Below are experts of layer 3 (counted from 0) of a mixture-of-experts language model. Rows are named router (the router's row for the expert), gate (a neuron's input weights, with its number), up (a neuron's input weights, with its number), down (a neuron's output weights, with its number) and show model dimensions 0-95. Each number is 50 + 12 x the weight over its row's rms, rounded and kept within 0 to 99.
After each expert's rows: "mostly gets" lists some tokens that are sent to it at least half of the time; "gets" lists some tokens that make up at least twice as much of what it gets as of all text. This comes from a sample of Wikipedia text that the model never trained on. Tokens count by the router's weight.

# expert 2
router:32 68 39 49 49 81 67 52 55 53 65 60 68 39 46 55 44 40 53 67 54 55 66 53 47 31 53 41 34 43 61 41 42 42 57 44 65 51 57 55 57 34 49 66 52 50 43 43 59 40 48 58 40 28 57 56 20 44 50 54 45 44 76 49 38 52 50 65 57 67 52 48 57 43 56 64 30 54 50 66 27 56 43 69 41 54 62 32 53 16 39 64 37 55 54 27
gate3:24 34 42 61 55 47 57 50 69 47 43 50 69 45 57 41 45 42 36 46 43 55 59 41 32 43 37 54 58 35 50 63 41 42 25 45 46 42 30 45 55 46 64 64 54 27 37 56 47 47 72 35 54 44 36 65 34 46 69 47 36 68 61 33 67 50 65 44 44 48 23 45 52 27 27 47 34 59 55 60 56 41 41 49 61 57 47 31 41 43 39 45 38 49 47 21
up3:21 33 45 41 62 45 42 61 53 42 62 51 49 57 46 43 47 46 57 61 36 46 62 36 35 42 62 76 48 42 53 65 48 41 55 55 44 52 23 49 69 48 67 66 41 70 49 44 62 58 62 53 34 45 40 53 56 49 56 36 41 78 65 28 76 42 65 54 52 50 41 60 60 27 35 31 41 61 48 51 43 48 38 38 57 61 62 70 41 58 37 59 38 63 62 29
down3:44 48 51 53 57 53 39 15 61 39 55 29 60 40 35 46 37 51 76 76 52 56 62 37 68 62 55 54 32 46 49 39 50 58 53 35 52 35 35 37 45 54 71 74 54 49 41 39 73 53 49 50 60 54 56 46 38 45 62 47 52 58 56 39 47 68 42 74 57 50 62 60 58 64 61 60 55 68 65 61 42 45 31 63 60 52 37 65 50 36 76 52 61 45 40 63
mostly gets: "ated", "man", "able", " other", " him", " such"
gets: "ing", "ed", ")", "th", "ated", "est"

# expert 7
router:39 31 65 68 36 43 48 42 58 34 45 42 52 48 51 48 57 60 68 38 53 27 49 44 37 47 35 43 35 53 66 74 51 58 36 63 48 65 55 36 56 71 50 33 33 64 47 74 65 47 37 41 67 72 38 65 62 50 68 62 56 54 64 50 64 45 48 22 53 62 51 52 41 28 61 25 46 55 49 50 59 44 44 50 71 49 58 47 36 61 65 39 52 63 58 47
gate3:52 41 53 87 59 59 41 35 74 52 45 82 68 50 24 60 57 50 50 39 42 30 46 55 70 45 63 27 48 54 52 38 46 55 48 63 42 62 46 63 44 38 64 49 42 43 36 40 52 51 68 40 60 52 44 76 41 56 65 46 34 43 56 47 36 72 48 40 59 55 50 60 61 53 44 69 64 37 66 38 41 48 55 52 68 49 44 30 34 44 53 43 55 63 49 60
up3:46 49 13 39 50 54 46 36 53 68 75 57 48 45 48 61 42 23 47 54 44 53 58 61 55 46 65 37 28 50 43 57 63 55 55 60 45 61 36 43 65 75 44 51 70 54 57 36 75 36 45 57 51 47 52 51 69 66 33 48 43 74 58 31 56 72 64 44 55 65 43 50 47 54 38 52 51 64 56 57 30 27 58 55 38 57 39 53 60 59 58 57 37 58 38 67
down3:46 40 52 78 69 74 39 48 53 56 51 47 48 51 62 31 33 41 54 65 44 40 43 59 42 59 57 54 44 60 49 59 61 58 53 28 43 54 54 31 44 39 53 46 40 71 55 49 54 36 54 51 63 49 58 63 57 55 59 37 64 69 41 40 34 68 49 68 89 53 59 54 59 64 49 37 65 47 55 44 46 45 59 35 65 65 24 65 28 50 61 36 46 41 54 73
mostly gets: " H", " S", " c", " R", " f", " L"
gets: " B", " L", " S", " C", " D", " R"

# expert 13
router:52 36 45 56 57 48 56 37 38 51 47 46 59 37 35 45 36 38 45 62 66 39 75 32 47 61 65 49 55 30 36 43 22 61 28 53 58 50 48 44 36 44 56 61 76 53 41 57 40 52 54 63 66 50 58 62 37 56 42 48 41 25 41 45 43 66 64 56 54 36 36 46 28 41 27 63 44 57 62 61 45 53 29 45 34 41 34 40 71 74 35 57 37 44 50 43
gate3:26 57 42 67 71 50 69 45 63 59 70 64 80 53 57 36 79 34 51 48 47 67 59 37 62 48 64 55 32 62 49 86 42 49 53 32 50 59 37 65 53 39 47 77 51 32 51 51 53 46 46 44 49 39 45 49 42 45 44 50 29 51 55 36 60 52 42 49 58 53 47 45 49 37 37 47 33 34 63 62 34 56 46 54 54 27 48 26 51 44 46 58 53 48 49 56
up3:49 33 46 48 57 64 64 42 43 62 78 53 53 51 41 36 45 33 54 58 43 62 74 50 43 32 68 57 40 41 50 71 58 68 40 38 42 52 21 59 57 48 53 65 67 45 57 38 49 42 45 76 39 42 73 48 53 60 50 41 34 75 49 26 59 40 52 45 52 63 36 56 52 49 37 30 26 42 51 68 33 42 45 55 64 47 64 41 58 57 51 42 53 41 43 62
down3:47 25 39 69 67 62 63 26 57 47 50 43 65 45 76 51 50 44 57 72 18 41 53 47 47 44 63 34 35 57 53 47 56 58 41 52 64 63 40 52 54 28 44 63 53 54 46 37 63 46 33 60 37 54 51 67 55 53 76 50 36 62 40 56 49 78 32 65 50 44 70 61 73 40 59 48 45 57 55 38 47 46 48 43 59 66 41 53 64 45 34 45 55 34 56 61
mostly gets: " but", " after", " into", " during", " while", " when"
gets: " in", " and", " of", " to", " for", " on"

# expert 12
router:48 78 35 60 37 52 62 48 47 61 30 58 62 41 64 51 61 51 69 52 51 44 22 69 66 70 40 55 44 58 49 78 37 45 47 42 47 39 41 55 63 45 40 42 41 61 51 52 37 45 53 56 29 36 55 54 51 47 68 47 70 59 60 58 56 51 56 40 65 39 63 63 56 34 60 66 66 60 74 43 65 41 60 46 66 52 57 42 51 34 40 79 34 56 35 37
gate3:52 43 44 81 71 59 65 37 61 59 60 63 52 58 39 41 56 56 55 37 42 43 48 50 72 68 40 64 52 55 50 71 58 66 55 59 27 58 32 50 62 62 73 58 59 34 46 44 54 28 60 48 54 43 41 75 51 43 68 52 40 38 62 29 56 51 57 42 60 57 58 47 54 38 47 63 54 59 57 45 53 56 63 36 74 56 74 41 30 49 65 55 61 55 43 72
up3:32 15 33 38 67 52 55 48 42 74 68 48 68 56 41 55 47 51 45 57 52 60 72 24 42 37 65 47 33 62 43 50 29 70 66 49 49 58 26 47 57 46 54 54 55 63 50 32 55 53 43 63 39 42 33 45 45 43 35 49 16 46 63 22 55 53 67 57 51 58 52 50 47 50 61 45 55 56 49 45 33 51 56 48 47 76 50 55 60 58 50 43 49 66 45 44
down3:38 43 53 57 58 52 53 32 59 46 46 57 44 52 59 45 79 36 44 53 65 58 43 43 38 47 72 53 55 52 50 39 54 60 44 23 44 54 35 38 51 42 58 52 36 79 67 37 46 24 82 36 54 36 58 31 39 40 27 49 39 46 45 70 61 64 61 65 63 44 44 31 48 61 57 25 71 56 59 49 60 54 39 36 56 58 63 39 56 43 58 47 60 39 56 52
mostly gets: "c", "m", "t", "for", "sp", "mp"
gets: " of", "s", "m", "t", "c", "b"

# expert 4
router:55 59 55 59 51 58 48 71 45 58 30 44 34 62 53 66 52 45 42 26 62 62 63 53 52 44 56 31 61 37 41 46 51 51 58 64 67 65 29 61 57 65 37 56 60 63 61 56 42 53 68 51 39 34 58 41 59 60 40 41 52 53 71 36 71 19 40 52 69 47 61 50 37 18 55 60 48 43 49 45 49 50 56 57 40 34 67 65 42 59 53 61 63 36 77 57
gate3:44 41 36 66 61 25 53 42 68 50 67 73 59 47 42 56 51 44 30 47 38 32 46 33 52 37 38 44 46 64 56 75 44 68 55 70 30 53 31 54 72 41 70 59 44 54 63 41 45 25 53 56 53 48 34 67 44 31 50 45 51 48 58 21 45 48 52 38 51 50 60 46 53 46 58 59 64 57 45 44 42 63 65 44 81 67 44 37 41 65 56 51 51 54 43 52
up3:31 40 27 41 68 70 41 50 45 58 58 48 58 27 52 54 64 39 51 51 53 53 60 43 51 40 62 69 18 30 34 58 44 58 37 45 35 57 42 55 59 60 46 52 58 67 51 51 46 52 64 48 35 56 29 48 29 43 52 43 15 53 60 44 58 62 57 54 30 57 39 43 56 54 42 35 39 66 48 63 39 46 43 37 55 65 52 32 71 61 44 50 26 39 34 53
down3:53 44 61 68 43 67 66 19 53 75 51 57 41 57 48 35 55 41 39 62 46 64 51 37 59 46 48 69 42 68 40 46 67 41 51 32 38 72 44 41 44 28 68 43 63 68 40 44 33 46 70 48 46 58 62 57 42 69 66 41 40 63 58 62 67 51 59 61 47 52 36 62 71 57 49 46 40 61 50 50 41 42 46 41 53 63 41 72 63 44 45 56 55 51 53 81
mostly gets: "u", "i", "h", "r", "an", "ro"
gets: "a", "i", "u", "an", "al", "in"

# expert 11
router:49 35 56 29 75 59 35 51 34 38 30 41 65 43 48 28 25 65 29 38 48 39 62 46 40 44 58 44 51 42 55 42 61 45 58 41 64 50 43 47 27 39 47 40 37 45 65 43 43 50 42 42 58 65 38 54 40 55 40 45 64 34 29 60 36 49 39 78 36 50 58 57 55 73 48 32 73 44 42 48 58 55 59 37 48 51 33 42 32 39 48 35 72 44 48 50
gate3:36 56 52 45 63 46 52 38 68 45 66 69 51 49 46 62 45 50 78 30 37 61 56 43 55 33 53 30 46 63 60 63 21 54 51 52 48 73 49 36 45 41 69 63 51 31 21 46 72 25 43 42 58 33 43 80 58 57 62 56 30 47 54 41 49 38 38 48 48 56 48 52 56 53 43 63 51 30 49 46 48 52 58 49 76 58 49 44 47 49 49 26 53 47 59 45
up3:45 53 46 68 32 37 77 51 68 51 60 58 50 45 44 49 48 42 41 59 50 45 58 41 55 47 48 59 44 52 40 89 49 45 48 52 41 51 30 57 78 65 69 42 75 45 61 54 58 56 67 65 36 48 63 31 60 54 60 38 37 72 45 41 59 40 71 34 60 60 35 43 44 38 47 55 25 33 57 56 41 46 52 60 41 54 63 44 54 49 43 45 19 50 40 56
down3:41 31 57 40 51 42 41 27 52 57 40 31 54 54 52 45 29 46 59 81 57 40 40 36 49 32 76 51 53 57 39 65 53 55 44 28 64 39 43 52 44 57 77 68 43 61 50 31 62 48 46 68 54 58 51 82 60 66 54 41 46 60 37 65 53 78 53 68 40 68 49 51 56 49 44 60 41 43 52 62 43 47 54 46 51 62 58 70 42 52 58 38 56 57 53 68
mostly gets: " \"", ".\"", "\",", "\".", "\n ", " where"
gets: ",", ".", "\n", " |", " (", ":"

# expert 6
router:65 60 58 65 40 43 47 66 74 50 56 65 68 59 60 54 61 29 59 37 56 57 40 49 49 60 46 69 36 35 28 60 21 24 54 33 56 41 71 37 48 45 39 57 58 45 58 51 65 67 47 53 23 59 55 24 36 33 53 46 33 50 67 45 49 52 68 56 66 54 40 59 50 61 47 52 34 55 32 40 48 56 55 59 46 38 36 50 47 73 46 58 40 58 47 47
gate3:41 35 27 66 74 54 40 41 59 52 54 60 81 39 46 49 53 23 49 69 47 53 52 44 63 57 67 42 47 48 44 59 42 59 44 36 41 56 33 50 40 63 64 57 61 48 43 42 40 47 44 52 60 29 29 72 35 44 55 64 39 45 70 53 64 64 47 36 52 49 55 45 79 39 34 71 64 49 48 52 58 60 37 56 60 46 48 25 50 56 57 34 45 64 33 58
up3:58 40 17 19 55 35 58 57 54 66 78 50 44 47 45 56 59 53 28 52 45 29 49 55 58 40 52 48 40 49 57 64 49 54 48 43 59 80 29 38 68 68 43 52 52 59 66 39 47 43 68 48 53 46 35 45 54 47 57 40 45 70 47 32 41 50 57 75 60 63 60 77 55 44 51 46 49 44 68 27 65 44 37 53 49 45 61 57 37 52 42 61 58 38 45 58
down3:60 31 61 57 61 65 41 17 60 58 49 45 49 48 53 51 27 45 81 55 35 67 79 33 30 67 71 42 60 63 37 53 48 46 48 43 59 70 46 51 64 53 63 77 54 54 48 43 49 57 63 36 56 45 44 64 49 40 65 37 57 54 46 54 48 45 18 68 57 58 57 61 50 46 71 46 56 49 60 56 43 52 45 40 35 57 39 53 50 59 54 37 52 41 56 68
mostly gets: " =", "′", " ===", " died", "|---|---|---|---", " %"
gets: " |", ",", "–", ".", ";", " "

# expert 5
router:59 46 50 50 46 62 45 46 56 48 79 47 34 44 63 58 42 35 50 31 50 82 64 65 70 26 37 34 45 74 62 39 67 41 57 73 25 65 50 56 66 72 54 49 44 56 44 50 40 33 34 56 52 54 57 53 42 65 42 67 56 69 32 49 48 52 53 50 35 59 34 39 37 68 50 61 43 28 61 57 51 40 57 59 47 56 50 48 58 51 56 37 48 41 34 59
gate3:36 57 59 53 58 40 59 47 51 50 68 74 45 37 43 51 38 44 46 53 41 47 53 51 47 29 47 30 39 58 46 66 47 57 33 67 48 54 39 33 66 46 60 75 41 54 56 38 61 41 38 55 54 41 44 73 32 30 63 59 28 56 69 37 37 44 70 50 50 53 50 33 70 28 34 62 51 38 53 41 46 59 76 45 77 47 46 55 30 54 61 35 41 59 49 60
up3:68 21 27 57 63 56 54 45 31 80 54 52 50 42 45 34 47 44 36 57 51 36 48 29 69 67 45 54 48 43 45 70 53 56 41 43 51 44 41 44 45 50 54 56 52 40 59 44 38 43 50 43 41 44 61 47 40 54 49 37 44 63 52 34 65 59 76 47 52 68 56 67 66 45 64 43 53 78 26 67 55 50 63 40 40 58 47 47 43 67 72 60 35 59 30 68
down3:63 42 47 55 55 52 57 25 61 60 57 32 46 56 51 46 55 65 53 46 32 47 57 32 42 49 62 51 55 61 49 72 60 53 44 39 67 51 42 28 59 43 47 48 66 54 37 18 55 43 71 65 55 65 47 60 47 43 58 29 49 66 33 50 40 41 70 74 60 64 55 57 53 59 63 48 36 41 55 54 35 54 68 68 50 53 65 55 55 38 44 31 79 23 51 56
mostly gets: " an", " a", " be", " was", " his", " its"
gets: " a", " the", " was", " is", "'s", " an"